Experts of a small language model.
Training: a variant of SOAP for the experts, 1736M tokens.
Below are experts of layer 4 (counted from 0) of a mixture-of-experts language model. Rows are named router (the router's row for the expert), up (a neuron's input weights, with its number) and show model dimensions 256-511. Each number is 50 + 12 x the weight over its row's rms, rounded and kept within 0 to 99.
Before each expert's rows: a language model's description of what the expert responds to. This comes from a sample of Wikipedia text that the model never trained on.

# expert 1
It responds to: Articles and possessives like the, a, his, their after prepositions such as of, in, for, plus modals can, would.
router:50 36 49 45 53 75 66 62 57 70 59 69 40 58 51 52 52 67 57 22 69 54 37 38 60 33 51 58 74 46 29 38 52 41 64 54 55 28 50 44 46 67 34 52 44 58 48 32 58 48 45 42 67 59 52 50 45 46 56 42 52 59 46 54 41 41 73 31 36 66 52 62 50 58 58 64 30 46 45 47 48 32 51 52 46 47 51 52 44 56 64 63 32 47 36 45 65 47 46 27 56 56 56 51 36 51 51 47 48 39 61 36 32 42 45 42 54 56 53 50 57 43 51 63 61 47 50 30 68 52 64 51 58 55 47 52 58 59 55 66 56 69 47 74 56 61 53 62 42 35 46 43 50 46 43 53 68 45 38 50 61 36 55 34 63 56 52 51 65 63 54 38 37 60 43 44 59 50 56 30 79 39 54 59 52 58 20 38 56 33 36 49 70 41 42 62 45 55 47 63 48 52 48 44 41 58 65 34 53 61 50 51 44 68 53 69 48 59 57 59 42 83 70 49 67 50 25 55 52 58 65 42 73 49 54 70 26 67 65 59 58 37 52 54 41 61 44 50 57 59 58 42 62 51 31 56
up2:36 30 51 39 58 56 64 53 63 27 33 62 52 33 40 46 33 43 38 38 55 66 45 41 63 49 44 45 59 31 53 52 39 43 56 32 53 49 45 55 50 33 51 54 60 27 29 44 50 50 45 75 52 57 42 57 55 53 47 50 40 58 64 42 37 30 45 39 63 56 46 67 40 31 70 28 57 43 47 53 62 58 55 67 51 46 55 55 47 49 28 55 50 36 50 48 38 59 52 50 54 50 45 26 42 38 46 53 58 39 42 39 58 61 19 38 42 44 54 46 51 78 52 63 44 55 41 61 39 28 58 49 07 50 52 61 55 61 40 56 40 60 39 68 41 21 49 56 40 48 41 60 51 31 50 36 51 81 51 36 56 57 51 34 44 58 73 42 47 29 49 40 47 41 54 49 45 59 64 55 60 65 61 54 56 43 56 50 71 54 54 52 57 68 43 48 72 53 50 43 73 47 41 31 39 47 45 59 55 62 49 50 44 40 43 65 70 27 46 68 45 67 52 59 56 43 70 46 24 68 58 42 53 39 34 67 56 56 66 71 59 47 52 40 31 51 58 59 50 53 47 29 60 48 39 63
up3:56 56 38 49 40 58 74 54 61 70 68 27 28 47 67 28 41 48 34 68 57 36 61 40 56 64 60 58 62 37 54 46 48 50 54 29 57 48 54 63 42 40 39 68 61 41 31 55 58 43 48 60 71 32 59 67 57 50 41 67 31 54 67 57 59 37 44 62 53 58 54 71 40 52 44 50 55 52 55 67 45 54 60 44 25 63 59 33 66 43 50 69 48 37 73 57 63 38 45 44 38 57 32 59 55 50 38 37 36 64 40 37 55 68 40 43 32 55 47 36 45 35 54 45 53 46 56 39 65 50 70 61 38 53 43 54 52 62 59 60 56 42 45 36 33 66 39 28 48 46 45 66 55 55 25 62 38 71 49 47 67 59 59 35 57 30 69 53 50 63 36 47 50 48 36 33 49 52 52 71 19 57 31 63 45 34 61 37 59 48 37 67 44 38 44 53 44 33 51 26 71 71 44 41 60 29 52 51 27 41 41 60 52 59 60 29 44 37 60 39 41 62 52 35 56 52 42 50 80 51 49 45 65 41 46 57 55 38 28 48 56 56 31 39 49 46 40 51 53 51 40 33 28 35 37 54
up4:56 44 58 40 65 57 64 38 36 46 44 46 51 71 51 33 32 55 40 70 30 51 55 49 44 46 49 44 36 46 51 70 36 39 55 33 58 51 50 64 55 32 64 47 35 32 34 33 48 50 69 34 56 47 45 55 55 39 58 52 51 58 46 52 73 31 52 60 39 42 56 76 59 55 53 64 50 53 47 22 52 64 53 56 54 49 37 62 63 69 36 54 37 58 40 59 50 33 66 55 47 47 61 42 43 41 67 48 67 43 46 45 37 62 49 33 60 58 58 36 44 50 44 55 65 40 63 45 48 43 45 29 47 38 53 54 62 60 41 60 43 63 39 55 32 49 52 36 47 35 38 69 36 68 60 41 60 30 33 33 72 43 46 70 42 59 52 31 49 66 29 62 29 56 50 46 65 51 58 52 78 43 66 54 60 47 34 66 43 39 36 36 55 26 49 53 67 53 57 44 62 52 43 51 65 55 66 48 60 47 57 44 60 39 37 50 51 71 16 56 32 66 54 50 69 30 52 59 42 45 60 66 55 60 52 61 41 71 63 73 51 53 55 39 52 50 65 59 67 53 75 30 55 32 49 51
up5:56 60 71 46 38 18 43 39 52 26 32 44 35 56 42 51 36 52 56 58 43 52 51 65 38 53 57 52 44 53 43 40 37 57 30 55 63 68 63 68 65 64 61 37 53 39 41 35 44 31 63 62 65 49 19 54 52 51 43 47 49 56 48 46 56 44 57 61 44 31 35 53 58 53 41 52 53 59 82 43 86 52 56 44 72 36 54 72 37 31 65 51 63 52 50 49 55 38 54 69 34 39 57 47 65 35 39 51 30 38 71 60 54 43 58 60 28 53 54 55 39 70 40 73 56 64 39 39 49 40 64 51 52 42 54 49 38 66 49 67 49 47 48 44 56 61 33 37 51 43 51 63 50 48 43 57 52 41 45 53 47 49 49 34 39 40 40 57 45 72 15 45 43 45 44 68 45 79 42 35 55 44 50 50 51 54 51 55 49 55 49 70 64 75 51 45 31 63 64 44 62 55 49 53 79 63 70 77 29 45 44 49 41 44 61 52 45 45 70 45 51 37 64 42 27 38 44 64 63 51 44 39 47 57 51 40 68 63 60 45 68 46 59 52 55 55 61 70 58 47 72 41 53 50 46 53
up6:35 45 53 62 67 61 51 59 54 41 63 62 25 42 79 44 38 43 54 37 61 34 44 54 56 43 46 41 45 72 40 50 34 68 60 40 70 43 28 61 51 55 55 53 33 40 45 51 64 49 58 64 45 41 61 55 25 46 61 72 61 62 53 38 50 81 48 61 36 57 57 64 72 44 45 31 52 52 47 48 64 42 56 29 69 41 40 54 56 51 36 46 49 48 51 51 55 32 51 50 54 44 39 38 37 56 34 75 54 68 30 25 35 47 56 44 54 47 50 58 40 67 30 52 63 43 75 35 74 50 47 52 48 43 60 45 58 39 70 49 59 60 49 50 36 78 53 55 78 54 68 58 39 48 36 52 43 43 39 50 49 34 59 37 46 47 69 42 63 40 44 68 58 53 16 46 62 31 55 48 50 62 48 61 27 32 61 45 58 39 57 34 70 36 48 42 32 56 41 68 48 32 53 46 62 59 32 48 51 49 49 63 46 24 35 46 34 50 83 47 50 44 51 50 59 38 33 68 53 67 62 51 71 48 62 30 61 74 72 34 35 43 57 57 34 51 38 51 40 51 44 44 77 48 56 49
up7:27 67 57 36 57 64 48 67 45 46 56 42 62 55 53 61 31 53 51 55 57 56 62 52 59 50 60 38 60 69 38 42 55 58 55 31 51 51 42 51 48 54 32 56 46 45 46 40 42 54 44 64 51 27 55 60 45 56 56 46 34 39 48 58 41 35 40 37 34 46 38 48 40 40 48 54 35 62 53 49 74 45 59 55 49 55 46 51 45 69 53 45 57 37 67 54 32 50 50 39 46 66 34 57 47 86 59 50 39 57 45 40 39 30 36 60 51 40 60 58 41 64 30 45 24 29 50 59 59 68 53 59 64 70 57 46 58 57 45 43 49 59 54 53 59 41 45 33 56 48 53 35 62 48 26 46 75 52 59 60 68 45 41 27 72 46 47 47 63 72 40 72 62 41 57 41 54 57 59 25 44 65 59 43 66 48 50 58 55 45 55 48 54 75 46 42 65 67 67 66 36 53 51 46 58 54 37 39 57 28 43 46 53 51 55 55 41 50 56 39 49 38 34 41 72 38 34 42 68 63 30 30 48 52 19 38 44 42 57 52 55 58 52 65 55 53 38 57 59 44 38 50 54 63 60 33
up8:63 63 43 21 48 60 73 39 35 52 42 41 64 37 40 58 65 39 50 74 49 40 55 47 72 61 43 59 70 49 50 60 31 49 55 42 48 38 75 58 60 57 49 75 39 48 70 34 52 41 55 39 60 57 52 48 64 39 59 24 45 81 61 25 46 23 56 49 61 39 37 46 53 44 65 52 36 68 52 47 59 62 70 39 63 62 55 54 45 48 37 60 46 50 64 57 28 24 44 52 48 52 50 43 58 54 66 53 53 29 52 34 54 43 35 47 54 56 69 34 52 41 62 69 48 47 39 72 43 54 44 19 77 22 63 58 50 64 17 33 56 58 70 43 37 42 35 51 49 58 53 55 60 53 54 41 44 65 53 41 44 50 61 17 50 52 75 50 42 43 51 34 45 47 33 61 45 53 43 45 50 48 58 40 56 34 63 49 43 35 44 43 49 47 32 74 54 60 53 57 40 61 49 57 27 55 69 79 50 61 42 36 48 51 64 51 34 72 39 65 31 44 56 46 35 69 65 53 38 51 42 51 39 62 57 71 60 55 61 51 76 73 51 31 54 36 67 48 58 40 62 43 64 42 47 40
up9:39 64 60 62 34 40 72 37 53 50 21 33 53 58 39 40 77 61 35 68 55 50 59 55 68 41 58 44 60 40 61 61 49 55 46 59 59 45 45 69 44 48 48 61 37 30 57 28 44 50 58 63 43 64 15 55 31 45 44 47 57 57 72 46 53 45 56 73 60 53 42 32 54 55 40 45 34 24 67 39 58 57 47 45 45 33 64 52 37 58 27 60 64 56 45 56 39 41 26 56 42 39 55 44 44 42 50 54 65 64 55 48 47 57 56 52 51 67 54 38 39 44 52 52 50 32 48 71 58 42 50 65 45 33 70 61 45 32 34 59 47 48 53 60 52 35 56 52 45 29 40 54 43 44 42 52 30 52 53 42 33 71 46 50 38 31 40 43 48 53 52 53 36 59 36 53 49 75 55 45 40 47 61 51 33 39 56 70 42 58 52 42 63 22 60 59 58 54 47 50 39 47 14 57 41 30 49 61 56 46 49 54 73 46 49 60 76 76 50 58 69 34 55 62 51 41 60 30 77 67 41 37 45 48 40 46 55 50 43 57 43 44 48 50 42 57 38 54 56 60 32 49 44 53 25 32
up10:65 57 52 54 57 47 40 68 68 60 57 57 61 51 40 61 63 55 56 41 57 51 80 33 70 66 48 36 63 44 39 46 37 51 46 29 52 25 64 67 41 36 55 49 60 48 46 81 41 45 40 67 43 56 55 67 41 28 27 51 62 48 37 44 50 35 31 50 55 67 51 34 35 60 49 42 44 48 30 28 42 57 55 54 50 46 45 43 64 34 41 42 51 55 74 72 56 40 59 48 39 30 75 32 55 62 52 63 56 46 42 71 72 43 50 54 50 42 61 82 58 55 30 66 46 32 50 48 53 58 38 67 57 37 44 48 38 38 55 53 33 30 65 54 34 48 39 63 42 66 80 58 24 52 57 64 68 59 39 42 64 56 62 50 51 65 32 32 53 46 38 45 47 48 28 65 53 35 42 37 40 46 38 28 50 62 59 53 65 51 57 19 40 57 52 42 54 49 50 52 41 33 52 48 60 50 50 30 46 61 57 39 58 52 53 27 56 71 54 52 39 56 60 32 39 19 50 65 56 62 55 53 47 52 40 61 57 33 64 60 65 64 35 64 42 36 46 57 40 48 67 30 52 46 54 41
up11:42 30 54 41 33 54 83 31 31 64 38 40 46 54 40 41 52 67 42 45 47 46 73 39 66 72 45 62 37 35 33 35 57 61 51 56 44 50 72 62 46 37 42 54 42 67 28 54 50 51 54 48 32 48 40 44 73 62 64 80 61 59 72 51 45 43 45 45 34 50 40 49 52 72 53 69 39 50 61 34 39 48 47 44 44 55 40 38 55 64 45 45 45 45 51 45 42 04 47 54 50 36 70 57 70 61 54 53 47 56 44 53 42 55 66 60 56 43 55 59 54 77 49 71 51 46 47 59 64 38 52 46 51 30 46 63 47 64 58 20 60 24 43 84 61 75 60 42 43 39 32 43 43 64 46 65 49 54 61 64 41 64 36 64 54 56 45 65 59 61 41 51 69 42 35 35 45 34 51 36 51 65 40 52 50 53 40 54 40 35 32 82 64 58 36 43 55 43 57 38 41 58 27 23 38 61 63 52 62 42 52 47 57 34 29 52 34 48 58 63 55 52 47 58 52 54 62 23 57 47 58 59 63 53 38 63 59 43 39 48 47 40 49 56 42 39 59 47 50 55 60 53 41 66 55 40
up12:33 61 52 57 74 54 42 35 60 72 64 43 72 61 30 33 38 52 69 47 50 31 43 71 48 64 59 42 42 42 33 35 40 52 49 33 52 75 51 51 46 61 42 28 44 58 44 49 59 44 59 54 47 47 43 46 41 49 17 34 54 68 53 34 28 51 68 66 62 48 54 28 34 44 37 47 59 50 61 58 60 70 41 40 50 51 51 65 68 31 47 58 45 57 30 47 47 51 46 63 55 46 56 47 44 66 56 36 60 53 47 56 59 49 64 38 80 35 41 49 26 44 59 55 37 50 40 50 53 72 61 60 66 56 54 59 36 27 50 70 66 31 57 44 49 47 48 46 50 38 70 41 53 32 56 74 45 63 39 79 43 48 54 52 68 35 75 41 30 47 22 41 56 47 52 35 60 61 65 38 45 27 38 37 46 48 33 27 47 39 50 55 70 50 42 72 36 53 34 64 67 44 65 40 52 57 52 42 43 69 45 45 33 50 55 53 58 47 58 42 56 40 42 48 53 35 39 53 64 37 50 58 46 58 52 53 64 40 33 64 34 52 36 61 48 54 60 37 75 75 50 36 37 39 32 44
up13:36 17 76 54 50 35 42 59 65 50 44 51 36 25 41 53 48 36 60 59 58 44 41 66 60 44 35 41 55 42 63 61 48 58 45 56 55 28 38 34 44 27 50 58 53 63 63 49 50 61 54 43 64 67 19 58 48 60 76 55 57 72 39 44 32 40 32 53 19 54 49 55 40 42 40 64 66 66 59 58 49 65 56 54 48 48 27 65 66 51 41 57 51 32 42 38 46 50 32 34 38 27 44 19 32 39 71 54 51 50 57 41 45 40 56 33 50 63 54 53 49 36 34 71 47 46 65 35 48 66 57 51 20 60 53 63 58 52 61 42 52 47 48 41 48 44 58 45 37 32 18 59 38 67 54 59 51 45 43 60 34 31 61 43 48 62 55 37 48 60 43 64 66 42 63 64 48 57 61 27 56 56 35 41 64 48 65 57 42 39 37 53 40 59 49 64 49 39 38 61 66 54 62 57 67 65 52 74 46 51 76 54 47 26 69 37 38 22 42 49 35 53 59 32 64 51 29 41 34 54 54 59 46 53 66 61 51 22 63 47 47 57 47 46 42 51 54 51 46 55 60 56 59 40 49 36
up14:46 53 45 27 50 56 51 55 69 62 52 63 32 40 53 43 31 66 47 38 42 58 27 81 43 52 36 56 43 38 58 56 61 36 55 45 53 56 55 37 54 40 19 22 41 41 41 51 50 56 37 71 34 27 48 51 57 40 49 63 52 43 51 49 41 60 48 65 34 78 34 54 64 47 49 40 55 49 49 46 39 36 67 54 60 52 53 56 42 73 68 47 32 72 51 45 58 31 77 59 54 53 38 35 59 40 53 50 39 82 42 47 40 58 48 53 34 64 40 50 63 60 56 43 45 40 55 79 54 46 72 54 45 28 59 46 64 48 62 46 59 62 77 58 28 57 54 35 38 29 25 46 43 67 29 35 32 59 55 56 53 49 37 67 55 44 56 60 47 54 58 24 37 41 65 35 66 34 52 34 47 68 67 27 53 53 39 45 40 65 39 67 50 60 62 66 42 44 57 32 55 55 55 32 43 41 62 45 63 57 39 34 57 44 69 41 51 39 57 36 47 62 66 68 72 58 39 63 47 29 50 57 47 30 46 39 53 38 73 45 60 61 64 43 38 35 60 62 42 28 47 54 41 61 24 38
up15:57 38 53 46 76 57 22 33 55 57 61 58 82 48 60 43 32 51 58 87 67 47 67 58 44 37 63 43 62 57 55 34 47 57 41 64 48 58 47 49 35 18 34 58 50 43 40 46 49 57 55 52 55 54 61 67 65 64 56 37 74 68 47 53 38 64 41 58 39 48 45 51 54 70 66 36 43 59 52 68 51 49 30 53 64 34 61 40 66 61 61 69 58 77 32 47 58 51 48 76 52 68 59 41 43 72 61 55 58 39 66 58 34 52 34 41 52 36 53 64 49 51 49 60 27 34 64 47 63 57 66 38 30 57 59 43 57 51 38 53 44 60 62 73 50 52 42 43 59 52 47 30 36 65 56 45 79 47 38 53 44 58 37 64 40 64 45 58 48 43 52 27 59 48 53 55 74 62 49 52 56 53 57 64 46 42 63 49 49 70 32 58 41 46 51 48 43 47 51 73 48 55 48 46 79 39 69 52 25 59 38 60 22 41 70 61 33 45 39 35 49 42 55 57 53 49 59 47 37 66 67 41 49 55 45 26 49 45 59 66 39 26 73 34 55 41 49 45 39 48 34 39 45 36 47 55
up16:57 59 49 31 62 40 52 56 29 48 52 35 44 29 65 54 60 75 61 35 42 71 70 46 54 49 51 23 45 74 43 27 27 61 56 63 57 25 35 56 67 42 49 24 57 57 54 69 50 51 41 66 44 46 51 23 46 54 48 45 34 67 65 52 62 38 56 46 66 35 60 53 51 58 36 33 38 59 44 46 62 49 38 60 46 59 37 45 66 79 60 40 56 42 71 40 62 43 41 60 44 74 50 41 48 56 42 54 79 52 63 47 39 56 39 42 58 41 70 40 57 34 51 58 39 19 50 51 37 35 48 48 45 44 54 47 42 41 61 49 42 59 47 36 64 52 47 55 50 51 31 36 59 61 72 44 39 46 28 41 46 44 60 50 45 42 40 44 62 44 61 65 40 50 65 45 49 42 63 51 44 51 54 42 30 56 80 53 37 53 43 39 61 47 25 54 49 73 63 48 55 55 47 31 32 56 63 44 55 52 32 45 53 37 26 37 64 41 43 15 46 45 37 38 36 60 65 36 41 56 45 57 47 60 72 49 61 46 49 42 43 39 53 41 34 61 67 60 55 75 55 47 50 77 43 43
up17:81 43 53 32 23 57 58 65 45 43 65 52 66 48 50 32 52 55 31 63 44 44 44 40 73 24 54 64 23 63 44 56 34 55 66 62 73 40 40 34 52 60 44 36 49 55 47 52 39 50 76 44 39 65 15 62 56 34 57 57 56 43 54 35 39 55 70 54 36 52 60 34 53 46 40 61 35 42 77 55 60 50 57 37 61 36 52 61 40 46 57 38 55 56 48 39 23 32 42 61 58 69 22 56 46 62 27 55 65 59 66 49 52 59 56 32 32 67 52 58 46 43 47 44 44 44 65 35 53 47 73 56 58 55 62 51 36 58 76 37 56 46 61 47 63 53 63 38 79 67 43 59 41 48 36 55 45 55 37 57 36 58 45 63 26 47 44 44 70 59 52 57 36 59 54 59 62 51 55 48 45 57 49 46 43 47 36 19 37 50 53 33 56 60 40 41 40 65 63 45 32 38 41 55 64 55 47 53 30 45 70 53 75 47 59 49 62 40 37 26 55 62 31 74 45 58 45 41 49 53 57 58 33 59 54 42 71 47 30 51 38 48 48 55 36 54 63 64 44 54 31 68 44 62 65 61
up18:64 49 50 68 52 54 47 14 78 42 59 74 50 55 37 50 42 18 41 59 59 71 49 69 47 55 64 33 46 49 54 46 62 51 59 58 33 49 52 41 35 47 36 50 53 54 55 52 53 49 47 75 64 52 41 64 53 35 69 54 51 46 56 40 33 52 49 51 50 81 57 21 46 39 63 57 63 44 61 65 49 37 61 39 43 59 53 53 56 31 51 86 64 42 46 53 49 82 51 38 34 50 49 40 53 71 53 59 60 56 52 57 56 32 43 49 42 31 48 63 59 41 26 39 45 41 77 59 50 33 40 52 58 44 41 61 40 68 72 62 49 48 55 63 30 54 21 53 48 47 47 61 68 50 34 53 64 39 41 56 40 62 64 60 32 41 44 46 67 50 48 51 38 39 41 38 49 44 41 42 48 50 65 51 29 51 25 30 47 46 43 64 53 44 42 49 41 55 56 54 58 45 50 38 46 59 56 56 59 48 42 44 55 65 69 28 66 65 47 61 41 70 65 50 72 41 48 70 40 43 50 56 61 54 75 31 47 24 48 66 55 52 48 51 60 40 40 73 72 55 42 36 53 69 52 47
up19:49 46 58 41 61 54 50 41 55 27 37 50 49 51 59 38 53 24 50 43 58 20 44 41 55 69 47 55 41 67 57 54 44 48 51 57 58 48 53 40 70 18 57 46 58 62 44 58 37 37 63 42 45 46 35 51 59 51 37 58 76 63 61 31 78 48 27 55 39 45 25 54 44 51 42 41 62 47 50 44 50 58 49 42 64 40 64 35 58 44 58 73 49 69 70 41 37 50 43 44 70 49 44 45 71 46 37 33 74 38 46 49 52 47 52 59 30 54 71 53 41 28 79 50 41 43 59 31 45 43 44 63 55 44 63 55 32 42 55 40 55 35 44 56 39 55 26 52 54 42 70 59 33 45 50 61 51 42 66 43 26 21 53 51 59 53 43 40 47 61 41 48 51 56 39 66 40 60 55 37 62 62 46 65 46 64 39 60 57 74 39 45 40 55 48 32 58 78 54 51 70 46 60 72 60 47 58 65 42 82 56 54 49 39 64 88 59 59 66 33 49 44 70 62 41 61 31 44 35 36 51 57 48 47 41 40 52 51 28 31 54 53 68 64 66 68 49 53 58 52 46 37 64 56 62 38
up20:58 52 31 31 34 54 53 59 76 37 39 34 19 43 38 68 48 40 41 40 39 41 23 49 42 55 62 51 46 33 37 63 54 63 37 44 53 62 74 57 69 42 27 62 62 56 36 33 64 43 69 46 45 44 51 56 52 58 49 62 72 55 40 44 44 46 45 39 21 36 43 46 69 66 39 63 58 64 47 55 32 48 48 78 45 39 69 32 30 44 70 40 58 64 56 28 66 42 66 45 45 43 38 39 43 48 20 68 40 66 32 65 61 47 60 50 48 45 31 30 74 44 45 70 42 60 37 55 53 44 59 24 42 55 58 51 52 66 55 33 62 43 52 62 62 58 51 58 34 45 33 50 61 40 47 62 36 67 33 49 64 41 53 68 67 70 70 69 50 46 35 49 44 54 35 55 62 49 46 43 37 52 56 42 67 38 53 39 58 62 58 64 58 73 42 59 36 61 53 51 33 37 40 57 51 51 54 31 47 50 33 65 38 53 48 60 60 28 59 55 36 34 38 55 47 44 59 41 50 49 36 54 42 37 38 47 43 35 51 67 60 41 42 46 46 53 41 46 48 49 22 56 51 43 44 50
up21:29 15 53 56 29 51 69 62 56 44 58 48 35 69 70 59 70 62 61 81 42 47 44 49 71 60 65 37 43 65 42 19 46 40 43 67 46 55 49 47 39 39 70 54 51 53 54 63 56 42 49 57 51 38 45 49 47 57 38 29 65 53 57 39 59 47 49 61 29 45 25 43 49 38 54 54 36 37 52 70 49 48 35 47 67 32 61 52 62 67 53 55 64 40 77 41 65 39 52 61 73 59 45 47 61 52 67 37 63 40 35 59 70 29 59 37 66 62 57 43 42 57 56 59 45 44 34 58 35 41 61 48 37 60 55 73 36 48 58 61 44 61 31 68 54 43 52 54 52 37 45 16 67 54 15 32 53 50 58 50 55 43 18 59 30 49 43 74 39 56 32 53 38 38 62 53 61 53 62 33 56 36 36 39 52 59 40 54 49 69 54 38 59 54 67 67 44 43 66 35 31 23 21 47 51 51 34 50 47 61 41 44 70 38 43 51 39 52 24 73 49 41 33 43 63 40 66 65 56 47 66 49 36 60 61 56 53 62 76 54 39 45 48 49 52 48 50 56 36 56 57 38 46 79 45 36
up22:52 56 43 76 62 36 48 57 52 34 50 54 46 65 59 58 31 67 53 49 62 74 60 62 29 48 57 48 46 47 51 41 80 53 62 71 52 41 62 40 54 60 51 49 56 66 57 45 49 59 54 33 23 38 35 61 48 46 45 62 67 46 26 67 62 60 56 49 45 47 43 46 58 58 29 58 67 59 46 43 46 54 62 46 62 48 40 57 49 54 76 70 72 41 60 55 47 48 57 59 68 42 55 31 45 68 50 58 72 53 39 46 45 43 29 47 58 41 57 52 47 51 35 62 69 51 53 34 47 51 57 64 44 49 45 32 34 59 40 27 47 48 48 37 45 66 50 44 68 41 54 48 43 50 43 48 61 49 34 53 36 59 49 68 46 52 53 51 49 76 34 51 53 51 49 54 61 49 55 44 42 42 48 71 47 37 38 70 47 38 70 38 47 40 64 53 58 69 60 27 17 40 44 48 43 62 45 44 62 60 36 49 52 73 50 63 59 50 42 27 50 37 52 41 29 56 55 59 40 40 61 56 55 71 57 50 55 62 40 45 53 42 52 43 41 19 57 63 51 74 70 59 42 49 55 54
up23:39 59 32 50 48 35 51 31 77 54 53 47 58 33 41 63 62 57 59 63 56 61 60 70 69 44 63 34 53 37 48 41 60 42 57 45 57 54 46 48 35 54 66 52 66 46 43 30 71 40 56 68 49 59 69 52 43 48 27 49 47 46 70 75 63 62 65 43 37 25 49 51 50 42 33 47 40 63 25 40 66 54 66 58 45 35 64 53 53 53 65 74 57 58 49 56 32 60 47 52 35 57 55 54 54 43 47 44 24 52 32 47 65 49 54 41 59 36 56 50 57 49 45 35 41 30 47 51 48 56 44 41 59 54 49 46 68 51 44 52 58 43 40 56 56 46 55 47 52 40 43 68 58 47 67 49 39 34 34 30 42 23 42 61 64 45 34 37 49 46 70 55 58 51 43 45 55 43 27 73 38 65 52 41 53 51 57 54 65 42 54 72 45 60 54 56 47 70 15 63 68 56 26 44 51 60 44 63 46 51 37 47 62 39 46 54 33 35 56 59 54 50 71 57 21 55 56 39 31 55 60 46 73 57 33 68 46 30 46 28 43 39 59 38 45 61 38 36 61 65 53 28 39 71 57 20
up24:46 58 60 61 61 58 37 55 29 54 32 62 46 52 29 46 32 57 46 29 54 62 52 58 63 37 71 56 39 31 64 52 66 50 57 47 71 55 55 40 38 42 39 53 62 29 71 54 44 58 52 63 45 38 38 78 52 25 65 57 34 79 43 46 31 30 48 34 53 52 34 58 61 45 45 37 29 50 61 26 45 27 64 37 51 68 49 51 50 56 51 53 49 48 44 45 43 49 55 64 72 54 33 69 70 56 36 60 36 84 53 48 45 56 34 49 46 49 50 52 64 47 59 40 36 61 50 50 63 41 48 55 59 34 47 50 42 57 42 50 69 55 68 52 61 21 53 43 50 46 60 35 49 27 38 48 53 62 31 48 46 50 60 50 39 64 38 52 41 45 48 36 14 55 32 24 41 50 55 82 50 59 57 32 32 41 31 50 56 54 58 27 38 57 35 51 53 33 38 41 59 32 54 44 54 39 38 48 73 47 58 59 73 70 53 66 54 60 51 78 40 49 49 31 35 64 53 55 40 65 48 50 55 42 38 47 29 47 52 61 43 40 66 39 50 48 61 58 44 63 46 52 60 59 25 32
up25:46 45 35 34 50 67 55 61 59 58 52 35 32 38 38 54 73 31 42 57 69 52 46 60 59 74 68 59 30 28 52 58 41 59 74 45 39 54 63 48 44 30 40 52 51 53 33 57 51 64 70 36 39 62 42 47 63 75 58 47 40 53 62 75 53 60 55 47 51 58 58 62 52 61 36 68 44 50 59 37 39 53 49 58 59 46 53 55 53 50 25 52 64 64 57 56 46 53 65 35 41 36 51 33 49 43 47 44 19 58 62 47 65 38 47 48 52 47 65 42 49 68 44 40 51 62 65 57 38 60 83 52 43 30 58 50 54 50 50 42 51 53 61 51 53 33 42 64 21 51 34 39 43 58 47 64 72 49 35 59 29 38 73 62 56 57 47 61 51 59 46 55 35 41 33 56 52 50 59 42 52 45 54 72 59 81 58 30 32 48 38 75 47 64 44 46 50 35 58 85 38 68 23 75 44 66 43 46 45 55 73 46 42 52 42 53 61 47 59 57 71 67 40 19 60 37 75 58 56 39 54 60 37 49 48 38 29 51 51 36 64 54 43 72 50 62 70 58 56 51 41 46 57 50 47 50
up26:72 58 55 45 59 51 48 60 39 63 59 54 54 67 57 40 45 67 76 69 48 45 48 62 59 71 61 52 52 60 38 49 55 51 33 50 39 41 23 43 38 52 52 55 41 56 49 52 78 35 53 57 45 66 51 59 30 50 33 60 53 64 50 46 56 42 66 61 35 62 41 65 48 45 43 64 60 48 38 61 51 49 72 32 47 38 37 65 52 29 39 56 82 65 28 69 48 46 61 44 57 33 29 33 50 49 40 38 52 38 57 47 58 34 37 56 45 69 45 58 59 49 46 45 48 47 56 37 62 48 72 42 45 60 49 56 56 68 50 59 52 42 60 32 53 69 46 20 30 61 47 47 34 82 49 59 48 65 68 28 64 55 39 39 41 47 56 65 54 57 23 49 51 41 59 47 39 64 39 67 57 55 49 59 65 62 68 54 61 61 59 34 35 48 56 74 47 55 60 56 27 80 58 61 54 50 49 61 40 43 48 71 39 57 30 55 65 49 46 51 71 29 64 42 25 51 34 42 39 62 68 30 53 56 48 64 58 59 54 46 44 54 51 59 38 44 73 51 60 39 56 68 55 34 34 57
up27:60 29 55 41 32 24 45 41 63 49 45 49 66 70 42 53 60 43 66 58 36 61 58 66 47 35 76 52 57 69 36 67 40 63 75 57 40 70 53 44 44 33 63 64 42 70 69 52 43 67 42 49 36 43 67 40 63 38 41 62 60 66 56 55 50 67 34 62 62 74 34 64 44 40 54 50 77 43 60 52 54 44 44 48 47 41 59 30 44 39 65 67 71 58 52 38 41 54 44 46 50 53 43 47 55 42 37 52 61 31 50 58 70 63 63 53 69 51 57 56 42 37 38 46 53 45 29 53 74 53 60 59 34 52 53 31 58 51 45 39 36 68 36 50 54 36 52 29 40 36 17 38 57 49 35 38 36 51 69 71 88 65 54 48 54 50 26 33 49 48 47 57 48 50 50 37 50 47 52 51 79 61 66 42 52 29 61 52 31 56 70 56 50 48 59 47 56 50 66 47 31 54 50 38 47 34 29 55 46 68 61 38 40 33 76 42 50 54 56 57 75 55 58 60 47 35 55 59 49 66 41 76 41 38 69 43 49 54 41 54 45 55 49 49 46 49 59 59 63 49 52 43 41 47 47 55
up28:39 42 43 48 36 34 42 41 43 66 43 50 43 42 48 42 57 55 37 48 44 61 78 31 55 49 45 39 48 64 42 54 54 51 43 60 59 68 42 59 50 47 34 18 62 61 43 50 57 40 35 73 52 53 29 47 38 64 47 45 64 47 52 44 37 49 37 37 55 69 52 49 27 65 42 43 55 49 44 74 56 41 24 49 68 43 39 39 49 59 44 42 59 44 55 40 76 49 57 61 57 34 66 59 51 54 49 45 67 43 52 60 49 49 58 73 50 59 68 38 54 59 52 43 69 45 58 55 59 47 67 50 57 44 52 51 35 48 73 63 22 67 50 48 62 41 37 61 45 73 66 39 32 60 64 22 43 37 50 52 66 31 52 42 51 67 53 61 38 52 52 71 52 64 36 45 60 54 40 45 51 41 57 57 66 67 65 38 45 43 45 46 49 58 46 46 69 48 47 49 40 49 48 52 44 55 40 63 45 40 45 76 44 77 46 37 92 48 61 25 58 72 53 30 62 47 77 60 53 70 52 41 44 49 38 49 61 51 53 56 38 44 25 58 49 56 35 45 52 54 34 59 46 35 51 56